{
  "num_hidden_layers": 13,
  "hidden_size": 224,
  "n_experts": 64,
  "hidden_act": "geglu",
  "router_score": "softmax",
  "normalize_top_k": false,
  "routed_scale": 2.6,
  "lr_router": 0.00121,
  "norm_eps": 1e-06,
  "optimizer": "soap_variant",
  "learning_rate": 0.00386,
  "beta2": 0.98,
  "max_seq_len": 256,
  "train_tokens": 407200000
}
Below are experts of layer 5 (counted from 0) of a mixture-of-experts language model. Rows are named router (the router's row for the expert), down (a neuron's output weights, with its number) and show model dimensions 0-223. Each number is 50 + 12 x the weight over its row's rms, rounded and kept within 0 to 99.
Before each expert's rows: a language model's description of what the expert responds to. This comes from a sample of Wikipedia text that the model never trained on.

# expert 3
Punctuation that opens or divides fields, mostly opening parentheses after names, plus semicolons, table pipes, colons and slashes, as in (Warren, 09/27.
router:62 23 56 53 61 31 46 47 35 59 49 62 50 43 57 30 50 80 26 23 59 46 50 66 63 43 29 44 33 45 55 31 47 58 32 45 53 40 48 39 41 53 26 46 39 82 72 52 42 42 61 18 69 52 29 29 55 41 27 58 60 51 56 65 63 59 44 45 36 34 65 38 56 57 42 46 53 29 72 47 62 38 37 43 41 60 45 43 57 40 41 35 52 36 57 54 51 79 38 71 42 55 50 53 76 50 37 40 40 40 61 46 72 70 38 64 66 65 51 43 39 63 65 43 47 40 49 47 76 65 45 48 47 54 42 33 41 65 42 50 32 35 46 44 41 39 49 45 34 37 47 49 49 31 56 60 26 51 43 44 69 43 62 64 45 43 42 43 54 69 45 78 42 63 55 54 55 45 58 41 50 37 57 54 66 48 45 39 46 58 49 59 64 57 45 64 51 55 72 38 59 58 55 48 51 56 58 65 45 38 49 61 41 55 53 50 55 44 57 72 47 58 64 48
down1:52 57 46 56 52 41 52 34 24 58 63 40 64 65 47 49 48 49 57 35 22 53 38 67 60 44 47 43 52 41 59 37 65 45 36 53 41 29 58 48 51 44 41 38 46 57 62 35 68 43 52 40 56 59 48 42 14 35 51 56 28 46 57 49 65 61 50 35 57 69 37 53 47 50 34 59 45 52 73 52 68 31 38 52 47 54 54 60 28 46 51 43 42 29 56 47 55 53 61 44 48 68 53 41 59 35 65 35 50 30 69 33 34 61 42 58 67 50 56 54 56 46 47 56 48 44 42 49 82 63 49 50 48 55 58 31 50 54 59 60 40 67 37 27 36 68 60 70 49 55 74 51 49 60 62 83 70 36 58 40 47 52 72 50 59 42 48 48 41 75 32 89 56 48 48 78 46 31 55 52 47 35 45 49 27 51 49 55 50 67 71 33 38 54 50 40 47 42 65 31 53 54 47 40 62 56 29 51 71 50 53 34 48 50 37 47 38 53 48 65 50 45 37 58
down2:43 51 47 57 48 58 55 40 33 82 37 40 51 33 51 32 42 50 60 50 44 78 35 45 77 61 45 30 36 44 48 42 57 46 51 64 45 40 63 47 49 37 55 52 28 66 71 31 62 38 65 41 57 61 36 60 49 49 18 72 52 33 49 38 48 51 49 51 63 49 60 48 44 32 50 63 23 45 61 58 46 62 70 36 52 71 48 79 47 41 45 49 53 74 46 59 57 49 34 34 52 46 34 56 63 47 49 46 41 50 42 63 50 45 69 51 31 26 31 40 41 53 65 56 50 62 48 50 49 52 49 54 56 60 57 39 35 33 48 53 69 45 47 43 36 50 44 67 34 54 63 62 49 62 49 64 57 53 43 68 74 47 32 42 26 48 52 63 32 41 54 38 49 51 57 54 58 57 47 48 62 66 29 54 52 57 72 65 47 54 39 58 39 55 33 38 34 30 42 52 70 46 41 58 54 44 74 50 56 51 48 55 46 32 32 32 23 41 59 84 55 59 33 45
down3:62 68 52 67 66 39 58 60 37 66 40 33 51 32 56 65 36 53 78 33 53 41 40 51 53 75 51 40 57 37 54 39 57 48 71 49 55 34 41 37 56 58 49 39 45 63 70 57 46 51 58 45 62 16 79 60 54 56 51 69 66 40 51 70 74 52 51 40 60 24 50 35 44 54 45 27 33 60 59 45 43 39 42 25 61 50 61 49 35 51 37 59 67 51 48 47 62 57 62 44 40 49 54 36 68 51 40 62 45 61 47 43 60 44 47 38 47 38 49 39 67 72 44 43 63 47 49 54 66 61 68 70 64 55 57 26 58 63 59 48 63 52 53 57 50 41 27 47 55 41 56 49 45 46 42 49 72 50 54 50 52 73 45 57 40 40 47 45 39 55 64 41 37 52 34 39 65 51 59 37 73 34 49 45 38 41 65 54 55 34 62 54 64 68 54 58 61 46 61 49 70 62 33 52 46 25 19 74 52 30 43 59 26 54 56 34 38 41 46 28 61 50 48 56
down4:28 36 44 54 58 62 52 35 40 45 55 55 42 38 45 47 63 62 41 47 36 47 43 39 50 61 54 45 26 44 64 32 29 55 76 53 60 42 65 57 48 65 35 61 74 60 58 35 52 49 39 56 56 48 62 53 35 46 83 51 35 69 31 54 23 71 62 32 60 32 59 67 55 66 50 39 45 22 58 38 29 35 39 39 27 29 35 49 57 39 53 48 64 53 60 56 75 49 53 45 55 67 50 48 56 48 52 60 70 71 50 37 36 26 25 50 53 37 50 52 70 53 40 63 33 59 57 58 63 54 47 71 44 52 40 42 48 67 56 54 41 46 54 40 41 54 46 47 40 64 55 30 39 46 82 59 51 47 50 49 34 46 58 64 64 46 29 52 51 46 66 61 40 42 50 37 47 39 41 39 55 62 48 51 49 44 62 70 70 62 66 65 55 63 27 63 43 68 67 39 40 44 42 37 44 42 69 62 37 43 37 63 50 45 62 50 44 44 52 61 57 69 53 55
down5:63 50 55 46 36 43 49 61 56 64 72 63 55 59 59 80 50 52 28 37 66 54 48 63 58 34 50 39 63 49 49 45 26 65 61 70 57 36 37 54 56 72 75 58 55 54 44 44 48 34 56 65 79 48 59 35 43 50 53 48 37 63 45 36 65 47 53 56 48 36 72 44 39 62 62 26 60 51 37 50 29 45 35 67 37 44 69 48 38 52 75 47 69 42 47 26 57 47 21 43 65 54 56 71 76 64 39 48 29 66 68 43 62 64 37 71 72 49 36 62 21 56 36 49 71 46 40 53 56 58 49 58 49 60 53 55 46 39 49 47 53 45 50 48 58 50 59 43 19 58 44 52 32 27 44 32 37 48 54 71 35 50 38 50 43 52 45 58 30 50 47 54 60 46 44 47 47 54 44 40 32 60 30 54 40 55 37 38 46 59 32 55 41 41 59 58 42 56 44 49 45 68 56 35 46 58 67 46 47 53 42 54 53 71 50 38 57 46 44 38 64 32 62 49
down6:46 45 40 42 47 40 44 56 60 60 68 50 63 60 52 45 56 53 27 72 36 43 47 49 30 42 40 63 67 45 65 41 51 50 74 55 44 42 66 55 50 43 43 45 55 65 66 25 32 59 41 74 34 55 47 47 33 54 33 40 40 49 70 62 60 12 56 41 55 57 75 37 55 42 45 35 52 39 69 53 55 27 48 43 52 39 48 47 43 55 26 37 50 65 43 50 48 29 50 63 75 53 60 36 54 51 72 50 46 51 63 62 53 38 55 32 40 48 42 45 58 50 56 52 48 80 58 59 79 63 49 43 39 47 55 44 50 49 50 47 55 41 59 44 57 66 22 40 46 57 34 66 42 57 40 37 50 39 62 43 72 50 42 64 60 34 62 48 49 61 42 62 39 55 38 68 22 58 45 68 50 62 66 46 56 72 52 48 32 52 59 28 61 35 61 44 52 45 39 40 49 52 41 52 71 38 59 69 58 56 71 39 42 80 38 52 35 47 44 37 44 57 68 66
down7:65 66 39 62 58 33 31 77 59 46 72 28 66 47 47 45 50 51 57 37 45 47 35 58 36 51 51 41 43 58 52 50 34 73 51 33 63 50 39 53 42 55 39 48 40 46 27 57 43 63 50 33 36 44 58 41 64 57 60 49 45 62 35 40 48 68 62 54 57 15 56 22 45 34 55 50 62 52 58 57 50 47 73 45 62 34 18 49 24 37 54 57 40 46 49 58 43 47 37 45 51 52 62 45 50 46 55 45 46 73 36 54 62 13 33 57 20 40 40 71 52 62 51 46 16 61 50 52 51 50 58 70 59 28 63 51 66 55 49 62 65 35 44 45 47 44 62 35 50 57 68 43 28 51 45 53 52 53 33 46 49 35 55 39 39 39 48 57 33 58 47 57 65 47 58 45 22 62 51 42 52 48 37 49 65 36 65 39 54 68 50 53 44 54 43 53 54 39 66 48 33 44 35 47 64 43 42 52 46 42 40 56 54 45 40 74 58 56 49 63 27 34 57 28
down8:66 50 49 53 53 63 42 59 54 51 42 48 57 53 34 45 66 59 24 62 32 35 36 43 40 41 45 51 20 55 72 46 70 50 44 69 50 40 34 73 73 51 59 49 25 51 38 30 51 49 65 60 51 60 57 32 70 37 56 43 54 52 53 50 32 47 52 69 35 64 52 37 52 45 48 56 63 18 49 71 70 51 51 35 39 39 45 53 60 41 46 60 56 57 41 50 58 54 47 51 53 58 58 51 57 28 84 45 61 47 52 41 46 58 57 60 65 30 54 37 46 48 43 29 29 76 44 63 51 39 42 34 46 52 43 55 57 50 24 48 39 41 58 48 39 60 52 51 44 63 50 31 51 46 40 50 37 29 56 46 42 60 60 55 68 63 58 43 64 73 20 75 52 64 54 61 51 39 66 44 28 71 49 60 12 40 35 53 52 54 44 46 52 59 57 55 40 44 46 47 57 35 44 58 53 34 53 57 23 52 45 68 32 32 31 51 59 53 51 35 54 44 51 48
down9:60 68 59 21 39 32 61 52 32 40 56 58 40 41 55 50 50 41 33 39 36 38 19 55 42 65 39 40 47 65 50 54 50 33 64 54 36 44 78 38 51 39 46 47 28 66 27 47 38 48 52 61 53 59 40 37 72 65 74 58 45 58 40 39 50 40 61 55 47 47 48 63 33 40 39 67 46 54 44 43 61 71 54 60 63 59 32 62 78 32 48 45 45 57 57 81 44 45 55 64 65 51 49 72 66 59 61 60 55 78 59 64 66 38 48 56 40 36 51 44 39 54 50 40 54 50 36 51 49 42 53 49 77 44 51 49 52 56 39 38 43 37 49 70 56 36 53 25 55 38 55 40 41 49 53 50 37 47 40 55 55 52 58 53 49 71 57 61 44 51 37 49 52 59 67 54 55 49 46 36 79 49 62 42 69 63 41 39 40 42 61 54 53 66 38 60 60 65 60 58 53 39 40 30 70 70 70 22 40 28 58 66 49 49 47 23 44 53 52 53 38 63 43 61

# expert 19
Pipe separators in Wikipedia tables, especially after a header or value cell, plus punctuation such as semicolons, colons in URLs and superscript braces.
router:71 35 48 45 76 35 48 26 45 65 56 51 43 49 44 57 51 59 53 18 49 14 62 64 47 51 41 58 41 36 44 49 54 54 42 50 48 24 74 45 61 55 34 27 58 68 57 44 51 38 66 44 84 48 28 25 42 30 50 56 54 34 24 47 31 70 37 60 41 29 56 51 51 49 43 52 55 36 63 58 49 36 56 54 48 57 37 48 57 33 33 40 57 41 44 43 54 71 39 52 50 66 57 54 45 63 60 49 13 41 64 58 70 59 49 64 60 46 57 41 36 56 60 54 48 43 38 37 63 64 43 53 61 61 29 33 61 54 33 50 31 45 49 45 66 44 47 46 48 47 64 46 41 46 54 55 49 33 53 48 63 44 48 71 56 44 55 30 45 69 40 58 58 73 51 42 40 40 67 26 41 64 63 48 49 43 44 49 44 47 53 29 68 68 48 59 54 50 45 41 51 54 79 41 52 37 58 66 47 36 68 44 46 42 41 44 55 43 59 58 50 67 62 55
down0:39 47 64 45 41 63 38 55 58 56 38 36 57 58 46 49 40 53 61 57 39 56 76 49 57 43 64 41 56 27 54 45 53 50 46 67 63 43 42 68 38 63 72 59 46 74 40 67 32 56 41 38 63 28 45 55 63 49 43 57 52 29 41 52 42 35 56 57 83 65 51 61 56 61 34 49 54 69 64 56 44 52 29 60 42 68 56 47 39 45 60 48 52 50 67 30 49 17 58 51 59 61 63 59 56 33 47 30 48 46 53 49 31 31 56 45 39 35 49 56 47 31 50 65 46 56 57 42 38 48 52 39 56 34 45 55 37 38 61 64 61 65 55 51 40 83 68 39 61 34 31 64 41 64 61 42 56 54 76 50 67 35 47 49 54 37 54 56 61 54 33 69 41 39 34 56 51 55 27 54 48 51 57 44 35 68 50 49 61 37 74 82 52 61 48 50 63 29 54 35 42 61 43 52 68 45 22 50 32 61 57 50 62 47 48 45 43 31 58 48 48 28 56 31
down1:50 35 32 51 38 43 28 35 56 50 52 54 62 30 51 47 33 56 37 66 66 35 27 56 49 59 62 36 42 63 47 43 37 55 64 33 58 60 26 41 53 27 42 33 42 61 52 56 48 50 33 61 42 51 66 60 63 32 45 65 54 63 40 52 34 53 56 52 41 49 76 44 78 49 39 69 46 46 49 60 41 49 54 57 68 54 38 74 47 49 49 44 51 69 47 54 43 61 36 45 73 43 61 44 44 64 33 51 48 33 38 58 67 57 52 62 70 56 54 41 43 62 39 51 50 22 43 51 81 55 41 64 50 52 55 64 51 61 45 32 41 35 47 42 27 47 45 57 19 59 51 61 25 57 53 62 29 33 37 55 61 55 49 65 57 31 55 60 52 40 52 37 48 60 42 35 56 62 58 45 56 39 54 29 18 46 48 61 50 52 13 58 53 50 57 49 57 64 54 55 59 44 39 71 58 30 62 32 47 48 63 57 37 26 45 61 40 27 34 48 46 52 53 50
down2:57 68 57 33 46 42 34 52 51 41 57 52 57 50 56 33 44 64 40 28 54 46 18 64 48 71 56 71 43 52 55 63 49 29 49 44 36 46 68 36 60 53 50 41 53 60 49 59 32 73 50 39 58 55 59 58 55 50 46 53 52 46 29 24 45 45 45 51 47 72 58 61 90 62 60 35 32 21 60 61 55 52 42 77 41 61 20 47 48 43 49 47 54 43 68 44 48 35 65 34 47 65 50 40 57 55 51 48 37 66 51 53 37 75 47 50 58 58 38 72 53 31 45 55 60 74 53 81 73 58 58 66 48 47 25 57 61 52 65 28 63 64 37 40 51 71 68 51 48 48 49 40 59 54 56 55 60 54 74 51 50 47 49 64 48 46 70 50 51 42 44 41 36 47 62 36 38 50 20 40 55 26 53 48 43 57 39 38 34 57 62 46 44 58 43 53 50 38 32 41 56 48 58 26 64 50 45 38 56 40 40 58 34 48 56 64 59 51 38 37 48 36 47 46
down3:62 50 33 46 50 65 55 55 64 33 68 48 57 61 39 64 58 34 58 54 68 58 70 51 51 61 74 56 66 61 60 41 62 31 36 64 41 52 51 37 42 56 70 30 55 46 43 54 64 40 53 54 48 29 38 38 68 71 37 53 46 58 69 58 44 58 57 40 37 77 38 45 54 47 47 52 54 84 35 48 68 50 52 58 39 57 73 68 57 37 53 39 49 44 63 55 47 35 63 49 42 51 56 61 64 61 56 37 46 48 45 24 42 49 52 54 39 82 61 64 58 47 59 56 62 69 71 41 40 62 33 34 35 61 56 48 49 50 51 35 31 69 47 59 38 58 66 44 49 40 61 64 42 29 46 42 56 54 45 32 61 41 51 44 58 45 52 54 42 60 43 43 39 53 56 43 48 39 47 62 36 49 33 48 80 39 71 32 47 44 53 59 41 41 32 23 58 32 30 49 51 36 31 57 31 46 72 33 33 50 50 65 49 36 47 77 58 34 58 52 65 34 42 53
down4:45 39 57 49 60 58 53 59 45 58 45 58 59 58 57 66 51 49 54 46 59 56 49 76 52 59 45 77 44 32 62 43 34 33 52 43 42 69 56 41 59 18 24 66 64 55 34 60 43 63 42 39 51 62 37 42 44 41 75 35 34 56 53 49 66 29 52 24 39 60 44 30 56 58 44 29 42 48 43 53 49 23 55 30 23 62 60 45 48 59 50 46 47 34 67 47 34 38 63 77 69 43 71 55 43 53 57 49 42 53 48 49 35 68 43 38 50 46 41 36 45 43 30 56 56 36 42 35 48 48 87 78 38 40 52 46 43 62 57 50 47 45 51 49 38 38 51 31 48 48 40 43 40 60 58 53 57 52 46 71 48 62 49 32 48 60 58 53 34 55 37 62 47 48 54 49 45 50 48 56 43 49 65 24 40 31 61 77 48 47 57 46 43 68 59 70 66 59 61 47 57 78 60 56 26 69 38 53 45 45 33 50 51 36 51 44 35 53 54 74 62 65 54 49
down5:42 49 37 70 60 41 45 39 48 53 39 44 60 62 65 66 55 59 69 53 57 57 70 36 51 43 52 43 65 47 55 32 49 57 46 57 54 43 43 29 69 22 68 34 51 41 35 42 54 54 64 46 37 57 50 60 53 60 32 78 66 51 50 49 52 53 63 28 39 46 56 71 34 11 70 68 60 66 40 59 43 44 56 36 55 58 68 42 55 58 63 30 46 43 54 48 52 45 36 54 50 57 71 64 46 31 34 51 62 39 55 54 56 50 47 38 30 56 63 51 31 40 49 36 52 46 48 33 57 51 48 51 52 34 44 21 47 48 51 42 43 55 49 58 37 47 39 76 42 50 45 58 54 60 36 50 31 45 50 70 38 76 38 31 66 52 45 42 44 79 51 54 60 52 69 61 60 35 68 62 61 48 47 43 54 41 53 50 44 69 59 54 47 86 43 61 59 61 40 75 40 36 56 63 39 49 53 26 34 47 48 47 69 64 40 47 69 63 32 34 55 49 32 52
down6:49 49 33 58 54 55 53 57 30 78 58 48 29 48 72 47 47 61 53 48 47 55 49 75 62 63 51 57 30 54 40 57 53 36 73 83 47 60 30 62 35 36 67 70 49 61 55 52 45 59 61 54 72 51 37 42 32 53 52 48 61 47 34 43 44 65 47 69 47 56 34 59 68 38 53 53 73 56 76 46 64 63 41 58 47 31 71 69 43 41 41 49 42 50 21 46 50 60 43 76 52 45 55 36 67 23 46 52 36 55 24 57 71 81 61 31 57 25 44 64 39 41 42 60 39 49 48 52 52 58 55 48 52 54 47 58 29 48 43 49 35 46 46 50 42 49 43 59 48 47 56 53 36 59 83 29 50 63 56 56 49 69 42 44 39 71 37 58 35 56 55 33 46 32 47 48 67 30 53 22 34 36 52 42 58 46 48 38 48 65 53 66 52 59 65 45 60 52 59 51 69 37 56 53 46 47 46 61 59 54 50 64 51 53 40 56 58 53 46 37 62 51 55 63
down7:34 53 44 53 51 38 58 44 37 41 62 29 46 56 49 37 45 46 61 48 70 48 38 34 36 47 42 32 51 29 64 71 40 66 52 45 51 36 61 41 49 54 35 36 44 39 52 70 56 44 50 18 70 59 31 46 27 59 37 34 59 47 57 51 67 45 61 51 45 41 67 59 49 35 53 57 58 61 49 70 49 28 28 24 66 33 58 62 49 50 61 45 70 77 60 42 47 48 45 54 49 22 55 70 58 53 59 45 48 40 69 42 59 41 53 56 63 74 68 62 44 49 48 61 47 38 59 47 66 47 35 38 48 46 39 69 36 68 55 53 64 55 51 64 62 50 45 51 58 46 38 35 46 68 33 45 43 39 65 50 66 61 46 32 30 56 51 28 59 54 70 33 66 34 69 60 57 48 30 62 47 49 61 53 59 47 60 55 61 64 36 54 57 66 43 53 32 41 63 46 63 60 76 53 58 41 54 35 56 44 57 59 48 48 33 58 43 43 36 42 80 63 27 63
down8:69 48 53 47 58 54 69 61 72 60 47 51 52 63 53 48 73 35 58 55 37 36 54 53 50 42 51 37 40 48 48 49 31 55 72 33 48 47 45 54 47 71 47 34 47 48 58 54 63 71 65 49 69 48 55 50 49 53 80 53 29 51 79 58 61 48 61 57 24 51 52 66 76 48 39 58 61 53 53 46 64 48 37 47 54 45 42 49 46 44 81 48 48 43 52 45 38 45 39 38 48 61 48 53 60 32 57 36 57 37 66 45 59 29 35 68 60 60 49 62 52 49 43 36 66 42 34 47 63 33 22 46 48 57 53 17 46 59 27 51 60 73 26 56 41 48 56 52 76 39 47 64 59 43 74 47 56 39 55 74 56 46 64 33 42 67 44 27 48 46 22 60 60 44 64 54 43 63 32 48 40 66 68 59 58 39 33 45 60 52 59 62 51 67 47 40 43 70 47 48 50 64 40 21 39 48 23 48 49 53 45 67 51 38 42 45 56 57 62 56 62 52 50 47

# expert 0
Size and measure words after numbers (mm long, km, ft, %, small, old), plus signs and separators inside score or statistics tables.
router:65 40 60 64 68 41 44 61 25 60 70 57 31 71 34 34 63 75 49 22 50 58 50 62 39 50 50 45 40 50 60 43 51 71 33 41 49 39 44 53 27 54 49 32 59 55 69 46 30 55 65 47 56 63 41 38 64 38 39 43 48 36 47 64 48 68 61 45 46 56 53 41 55 53 43 54 45 51 62 55 32 58 17 49 43 63 35 43 55 52 52 42 71 25 69 56 45 53 22 64 45 79 58 59 49 77 39 39 31 46 61 60 56 56 43 54 59 47 53 31 62 61 58 40 59 55 57 44 76 64 43 57 64 48 47 50 68 56 30 52 41 42 49 43 63 31 64 41 49 31 52 44 50 37 42 71 45 53 42 43 58 49 56 53 39 61 27 36 37 55 24 65 66 70 56 68 46 37 49 42 33 53 73 32 58 48 40 49 69 57 49 46 56 64 61 45 49 52 55 48 57 66 49 56 28 60 68 37 57 57 61 64 30 58 44 54 52 36 68 51 58 55 60 48
down0:50 67 47 43 62 35 60 17 45 49 48 39 75 49 50 49 29 43 69 43 40 52 62 22 46 45 52 43 67 47 56 54 32 61 67 41 69 73 36 40 19 65 40 51 70 70 62 71 37 43 46 47 61 55 76 64 66 61 61 39 27 51 33 50 51 44 51 37 62 47 61 70 65 59 50 48 34 57 39 50 62 56 65 56 45 55 42 33 58 58 47 55 36 37 36 55 32 46 36 33 56 59 55 45 41 48 57 50 58 52 49 54 57 45 48 63 43 42 46 48 41 62 50 47 50 48 40 63 41 27 52 60 41 75 75 51 57 44 63 32 60 54 54 57 54 44 38 31 34 53 48 49 55 76 59 52 52 43 47 29 44 29 71 44 48 33 55 34 49 25 47 50 57 31 63 51 43 67 54 54 71 28 56 54 53 60 36 26 62 48 60 68 43 46 57 41 62 52 35 44 46 56 56 83 53 33 49 47 70 57 39 38 61 75 57 51 55 53 61 53 53 63 55 32
down1:51 56 53 45 54 45 52 60 59 37 43 47 38 57 40 55 55 46 56 49 48 65 26 59 37 38 46 60 50 49 53 47 48 56 50 50 57 64 44 39 27 51 55 44 38 42 73 58 57 59 53 48 56 50 67 50 57 58 59 85 48 24 61 50 51 51 44 52 58 59 75 57 59 77 64 38 16 36 67 49 79 35 54 55 72 61 42 54 41 87 59 78 51 24 42 50 34 61 40 44 31 26 68 38 46 57 39 29 68 53 48 33 50 46 58 79 37 58 36 55 62 38 60 47 42 54 46 46 60 50 58 35 39 59 45 39 61 56 62 76 45 36 59 60 36 56 45 62 55 28 45 50 54 50 43 44 61 51 42 43 37 45 50 49 61 56 67 27 46 33 28 39 67 46 58 38 64 37 71 50 67 41 28 60 43 42 60 66 48 36 55 34 73 42 45 58 63 66 48 56 33 36 64 50 47 37 40 52 45 44 47 48 54 44 25 39 57 48 59 45 39 49 46 49
down2:54 53 34 41 47 27 41 21 80 28 64 51 49 43 59 52 55 35 47 44 44 49 55 30 42 46 57 59 43 73 40 41 39 41 44 42 29 35 65 57 49 87 61 57 55 69 56 67 63 35 42 48 60 41 48 43 49 57 21 50 36 47 38 38 28 38 48 68 50 41 63 53 50 55 68 50 43 37 50 31 57 42 52 54 70 48 47 38 60 50 55 37 39 55 50 28 68 59 35 33 39 50 44 60 67 44 66 76 53 43 42 42 45 30 31 41 46 48 57 47 43 62 69 50 51 50 30 52 44 40 60 46 51 55 50 38 48 45 62 49 42 55 47 49 59 60 31 67 46 62 25 56 45 39 56 46 29 35 38 67 40 33 30 62 50 47 51 65 31 52 60 56 52 58 48 53 43 56 48 36 67 53 39 57 28 42 44 53 56 34 55 58 53 25 43 68 70 49 38 70 46 60 51 71 70 41 51 70 34 48 56 45 73 46 51 19 44 59 39 48 29 62 56 46
down3:41 27 50 22 39 65 32 57 40 29 35 43 58 45 35 52 47 47 41 60 46 33 55 47 60 48 33 35 46 45 73 49 30 48 45 44 65 67 51 35 33 41 52 51 39 70 54 36 60 39 33 39 30 55 76 62 20 43 51 69 56 72 40 59 64 55 43 46 49 73 48 44 67 42 56 60 33 69 53 28 39 56 46 66 40 50 24 68 52 42 60 60 68 32 61 65 39 60 52 46 55 72 56 69 51 44 61 36 30 50 48 44 50 30 53 32 47 39 48 59 32 46 49 73 35 67 39 63 61 46 33 50 65 54 50 44 40 54 47 58 44 57 46 44 70 50 59 60 54 40 18 52 44 47 47 61 78 59 64 38 38 42 57 42 42 55 34 64 60 42 35 49 35 52 47 51 47 46 50 36 30 42 53 47 51 62 41 53 49 40 55 57 54 44 65 30 46 62 44 45 33 55 51 56 52 42 43 39 68 48 45 37 38 55 58 51 49 48 47 88 38 46 31 34
down4:46 71 66 48 63 60 48 40 28 62 48 35 35 67 49 52 53 39 43 36 43 44 53 54 46 55 49 47 75 57 50 49 59 50 52 60 42 63 55 55 45 50 50 41 72 56 30 61 50 55 49 84 60 62 36 65 61 45 53 33 39 61 57 46 48 55 21 63 28 59 38 50 51 67 58 45 32 68 51 55 49 54 40 32 43 54 66 62 39 46 48 25 51 60 51 50 35 42 37 55 33 49 34 17 46 57 56 58 48 54 52 60 47 41 58 51 87 39 58 70 68 48 50 37 57 77 45 58 42 57 19 48 42 55 50 45 60 14 62 66 44 45 38 60 41 61 43 53 51 34 59 39 60 41 50 51 63 43 53 27 61 52 72 55 60 80 29 51 49 56 56 58 71 52 58 44 41 47 27 51 35 54 49 48 49 37 51 34 73 48 66 49 55 56 52 35 46 77 50 32 54 57 70 33 60 52 38 46 60 27 38 36 44 53 51 40 52 42 54 72 57 47 54 54
down5:25 76 69 35 40 42 62 44 62 69 38 67 41 55 33 60 62 59 49 48 47 60 38 42 43 56 44 80 32 51 31 54 48 50 53 49 42 60 39 51 55 53 44 45 46 32 44 32 45 44 37 65 46 42 28 62 50 42 42 47 73 58 28 35 36 36 49 43 52 59 35 58 40 46 43 74 71 64 43 50 42 52 46 57 75 50 43 73 61 43 49 46 50 67 40 40 49 60 41 65 34 49 65 46 41 53 57 78 56 42 48 37 42 61 76 48 52 47 48 29 34 56 63 36 72 44 47 53 62 70 33 39 47 52 37 44 40 28 69 52 36 65 55 64 49 54 50 47 68 65 64 52 42 67 47 39 53 58 44 46 41 56 50 47 41 61 71 39 70 47 46 41 56 48 30 66 41 41 55 49 40 53 55 53 48 39 46 71 57 40 47 52 65 46 38 25 54 72 63 52 58 51 72 24 56 45 64 39 61 40 49 53 23 61 83 45 70 50 60 45 50 61 34 57
down6:63 52 68 56 55 43 33 48 35 53 54 54 46 26 56 47 65 60 47 37 41 62 57 49 35 58 50 42 55 36 31 49 70 74 63 41 59 68 31 58 63 44 52 44 65 50 51 35 63 50 52 38 56 58 47 59 59 24 68 50 49 58 75 49 37 50 44 48 69 39 36 46 62 22 64 28 48 58 66 58 45 44 62 48 37 44 64 65 56 47 48 59 49 52 53 56 50 52 57 50 37 47 36 41 30 33 36 48 70 82 52 34 51 68 42 46 75 61 76 39 43 54 58 71 45 52 66 54 61 32 37 40 39 41 52 64 49 67 49 45 37 52 31 51 42 46 62 47 40 58 62 30 38 68 57 40 53 42 57 61 58 46 66 50 58 35 56 27 39 58 42 45 58 61 48 65 30 35 54 45 57 48 46 50 42 38 47 65 40 40 28 38 66 70 71 56 79 42 56 65 65 58 53 51 44 38 56 70 43 48 53 67 57 54 69 61 83 36 61 28 45 63 54 38
down7:58 52 50 59 52 51 76 29 44 64 44 58 48 26 62 52 68 66 31 46 51 70 54 60 62 88 55 64 32 29 38 40 68 62 40 43 55 59 48 52 59 62 53 28 42 47 41 51 40 30 30 33 72 42 66 46 44 51 44 64 50 47 54 59 51 63 32 48 48 54 43 64 45 47 53 50 41 47 47 78 34 51 37 53 44 41 56 43 64 49 58 50 57 62 49 50 56 66 51 32 28 41 47 51 59 46 42 40 36 55 63 39 51 41 64 40 63 71 61 21 51 45 48 37 46 54 35 53 60 28 30 54 34 45 68 61 44 69 44 39 42 56 59 62 40 51 47 43 43 39 60 43 42 65 53 45 57 44 53 51 24 53 59 48 61 62 36 44 66 56 33 43 42 37 62 36 48 41 54 31 64 55 42 42 66 41 54 49 46 22 54 36 37 49 66 81 40 70 63 24 31 62 56 52 80 34 61 46 35 45 53 38 61 52 43 62 75 49 58 65 47 56 53 42
down8:70 65 36 25 50 12 46 49 54 56 66 75 51 59 48 55 55 36 93 45 44 45 46 65 53 25 43 42 48 32 24 37 64 36 48 47 57 34 58 56 25 55 73 43 55 46 51 59 57 62 54 36 44 69 63 37 28 53 55 59 37 20 49 67 58 51 41 52 47 65 54 39 31 42 46 58 31 53 54 49 43 64 45 61 61 49 63 51 52 52 39 41 33 58 52 35 55 61 55 29 40 32 66 39 54 56 47 47 45 41 61 59 44 61 59 58 25 42 47 70 41 56 57 64 55 59 54 53 43 50 25 42 47 76 28 57 40 43 39 42 71 48 56 37 45 53 16 56 34 43 46 58 52 43 47 47 48 62 53 60 49 38 41 54 52 61 49 53 42 49 48 46 40 68 70 60 48 28 46 54 41 50 34 48 41 36 25 44 48 56 44 47 39 58 53 47 72 50 40 79 47 58 38 53 31 59 56 39 57 47 78 40 46 43 40 35 54 54 38 51 50 51 43 49